Below are experts of layer 6 (counted from 0) of a mixture-of-experts language model. Rows are named router (the router's row for the expert) and show model dimensions 0-95. Each number is 500 + 25 x the weight over its row's rms, rounded and kept within 0 to 999. Numbers have three digits each.
After each expert's rows: a language model's description of what the expert responds to. This comes from a sample of Wikipedia text that the model never trained on.

# expert 12
router:471468515514506501529462508475505485514498539470488505488469484485493457504476464562502502519530537494555493466503541479543471494490486485466484478528493513518489511494498506482532480482503480508470542512504489493503525438555503489519513517533502461495509493502511446549490505533534539473
It responds to: Capital letters in acronyms. Single capital letters inside acronyms, initials and capitalized word starts, such as N in GNU, T in GTH, A in Apollo, D-Day.

# expert 22
router:520478493509469508473495509442525546487474549513512517503514504512482489536503495483496472449470519479435499474474463481506498490503484514524507531520495504487552523523490532527475492515571474464508525482491501522525503549499523507464484512500463496515506511524455520457515500517540516508
It responds to: Spaces before numbers, months. Standalone spaces before numbers in dates and table cells, plus capitalized words after separators like May, April, No, New, John.

# expert 21
router:483502514479491458451452479450527510475453472462518496507490501504474514509490531487518474484495511525497510537525480522494527495508475493549493492491494511504508534533482526486558518514491493488455548522524515474480466466483490521464521451476537542505505530525462532480516518533515507497
It responds to: Sentence-ending periods. Periods ending sentences or following initials such as Ellen M. and Stanley M., also ). and ". and some word-ending pieces.

# expert 16
router:498542493461558486521494497537487502500530511475481485497541525480506484486538489503529526478458481503500494512503505520508513473487540501488502474462506506457505512457548467527471495508519553502527504470485466447539532522509495527488527500487503464500499514465478504481522472517511426522
It responds to: Vowel–consonant inner pieces. Word-internal syllables like ar, er, an, or, ad inside names and words, such as star, Buchan, environment, Protector, plus York.

# expert 7
router:478534498490508491512465485529485517501485519494491528497531541477520504522527509460524535488531508444499521521466505475488518531525572524541534486461462511486492465504487504474481574486490472513510484508491484519468482523496478533504478476505523530499516467547486490465510487462477508521
It responds to: Noun suffix endings. Final pieces of common nouns, mostly suffixes and plural endings such as -ity, -ions, -ences, -y, -a in idea, taxonomy, family.

# expert 3
router:539508477512535509537444468501503509481499536496475502490490475499497498502488540490516514463455457519506466495500527473444470511473494517542520546529502511490559470529462497507493536481457509496458492486536464553521505531503503491478527514483499538459489515500492484521506491520474502516
It responds to: Table cell separators. Pipe separators between cells in wiki tables of results, dates and names, plus list dashes, semicolons and === heading markers.

# expert 13
router:516470501471494529531519581507540483471466494530500464485469484511469516512477480438525503485525462517489496491551474467537528469536536487529484477534534464503521508494534455503486488540516498524492474513495485519475506468483489500506534523483485493523491508476491489503515471500530512522
It responds to: Dashes, signs and digits. En dashes and minus signs in scores, ranges and negative table values, digits after them, plus capital O, U, degree and prime signs.

# expert 15
router:511498511524504485497551499471517517487477486481500466476482519526535488496505553496518553507525478473536501455553519521522485512483512531480471455511512524521477495471490525497513512495484454517495534496497490496562500513483509449494441481512464484488462462501466537488493529484516485535
It responds to: Mid-word verb pieces. Middle pieces of words, often verb stems and past endings, such as ec in Became and Undecided, ed, organ, comp, States.

# expert 2
router:512491488488477529531504525494499509484486499461537518489500513487487461491500502533474537537502540520441491508489507492453515494519512461471508487505497482486518504534519474461513521487553484531462454497467492481516515501517502476475468513529512537490444506504481523502460571506506542546
It responds to: Consonant-initial word starts. First pieces of words beginning with consonants, often capitalized names or table abbreviations, such as P, B, Phil, v, and mid-word c in rescue.

# expert 5
router:472496536464518498495540517519492458482503475487534451470496526525491520490524514510518524510460502454460456482530480486468496518453484496526517521550485517467477458500508491522509455517495466503517530479499484487506502529510496478522534497512522492504533504481495491459543482566532536492
It responds to: Digits in numbers. Single digits in the middle or end of years, scores, statistics and table figures, such as 195(9), 6–4, 7–(6), 0.(5)2%.

# expert 17
router:479497524521485489504514550523499490476532558475469498491490520470490495483507491541462487461536460508474506505503507525472536484509470494501547514486503457525558480445539500474491451520508508496471455508493521549520498477504523525477512519504479460489478482503492478522493456464515501516
It responds to: Word-initial capitals. Lone capital or lowercase first letters starting a word after the, of or a pipe, such as G in Galway, R in Relatives, F in Farnese.

# expert 6
router:490506516477474527519514461490515512487467518511474525463502539494492492517477502493478463503515468534472517501512483505452510461477515507495509490482498585489494479514480551477481508521473486512528569539499544497474512488471492526527505528453499489493507519482557464539482474479501489509
It responds to: Newlines, headings, markup. Line breaks, heading markers ==, table separators and pieces of abbreviations and terms, such as f in Prof., ber in Number, cont, inter.

# expert 10
router:489478469513473519457482484499500482466486502484524500525527499502551517469467498543504501487518556488530531510503473522502504509486474536519501485526466458445432531480512495543518477491513547516528522520479532505485462483480518510514454485508497516476555519485503511517507481476470478489
It responds to: Word-final letter pieces. Short word endings and inner fragments like plural s, ot in lot, ut in minutes, plus an, In, h, and South.

# expert 8
router:476512505513543485499504512501502525577497491529491531521488529479499446483484490511483474437492550496502475490492539523474505481495462511488447541526499493505507470516493513518514537538520474441474486501504478511537508523476484479463482524498483475469498483524521516527510549502503500461
It responds to: Name and noun pieces. Middle and initial pieces of names and ordinary nouns, often after a or the, such as il in Aemilian, s in sounds, L, film, part.

# expert 4
router:551473534533497477485495477519530485507477486448511484488522480485534550445499537518525470506494493535474501514464477492502507516452508519512517478518530479523538503508487443479483488503508547504470462471501473523509471524552529513516488521485518531521516471482530461522526481514493511501
It responds to: Commas, the, and. Punctuation and common function words between phrases: commas, the, and, semicolons, closing parentheses, quotation marks, plus which, but, &.

# expert 1
router:484531464494498481496485501525507500485481518543475504521457505506560522463514506510482452480488474566529492486502472492515525484470486478476533505476527509545479502505522531529486424474474463479496472493495492510489511535514457496492498483524507478514507513487500554536497480547519535497
It responds to: Mid-word consonant pieces. Short consonant-led word pieces inside names and words, such as z in Gonzaga, nd in Indian, ant in want, plus m, km, %.

# expert 23
router:551480541504471518503506470495514491486500528501520467498472475506485472526490521459532473529532471502481496488455449534488467496507504503535539491518463509460455543466491452524542491476505508467532529528516539474492519492481469514515516499529494497518520545491531486502480505500488546503
It responds to: Determiners and possessives. Articles and possessive determiners such as a, the, his, its, their, plus the first digit 1 of years like 1980s.

# expert 0
router:503494473515506509483532518484446482487531487466501524464528517499497544488492493459489527539476493489477465505467509494485518458528499563525495513504469530510500489506496508527505505476486545511527485475465549500512521466481490534553502514516515523521458528424519471480483482479513485502
It responds to: Pronouns, auxiliaries, verb starts. Subject pronouns, auxiliaries and verb beginnings in biographical prose, such as he, was, to, not, be, and word-start pieces like pass, arr.

# expert 9
router:531504510506486500506532534494466485562518481496501459478498521486505499514489544517461438539442520559517491492534516472491497521512503501492436491465518467497472512480519554514507530505473489473477479478514485464480531503523495481513506478465531471500514491543519483495520487496479478484
It responds to: L and al pieces. Word pieces containing l, especially al, l, ll, el, inside names and adjectives such as prenatal, Molelos, Bülow, Al, Road.

# expert 18
router:463505513498527516457503464475472565497528473529509486520488455500512510510498522473488499526494485534536535525472505482535494496459470440491472501503489530533522513508490472508481495530541515506549514488523525529474488541463468483510516507491490515484466493538485487483495523511448463529
It responds to: Prepositions after verbs/nouns. Prepositions and linking words following a verb or noun, before an article: of, in, for, by, with, on, as, especially part of.

# expert 20
router:518497493467494452492482495541496492498525486528524513502515486539479515485498501487502565501519544504491550480510503462550467518481479459479501529445517462513497496488492512507502504478511500478519505473495469553513470547477521472509510503506472566504501498524485529504533521469461531463
It responds to: Suffixes and word endings. Final suffix pieces completing words, such as ing, ed, ation, ment, ions, ure, and name endings like ie in Ernie.

# expert 11
router:526487482532473496499470512492528455524510508538479524499493481501483495540500438553509498505498490460499508511544481474484489505514500490492534587476513490508492515494484506495497552520491512509460467467486508513460512507513497504493491521504529497504541470438509511476495513512543454454
It responds to: Early word fragments. Early fragments of words right after a first letter or prefix, such as ur in nurse, iv, sp, dec, ad, often in foreign names.

# expert 19
router:484499488507512514541491474501489517502523475546521526523483464467501534484478499484501502494478440465533490498491518493510502519519535520528495523524507547530484482532495447482515437512492506544493504492488463439460507481540526466468517481495459515510501529538547472487501494497483490478
It responds to: Hyphens and list dashes. Hyphens inside compounds such as tear-jerker or lower-income, line-initial list dashes, opening parentheses and quotes, plus pieces like pro, ig.

# expert 14
router:458456528482503478523486518483493506506478472527526440520507492519466526524522460445524494510479521493502496512474485536513474509563533472465494481494546480474536500521504520490501537509485491508525503524520524482492496485506544487513511510524473471498493537478477519526431488523474477535
It responds to: Paragraph breaks and line starts. Newlines ending paragraphs or table rows, and common words after them such as first, one, also, re, play, plus endings like ory.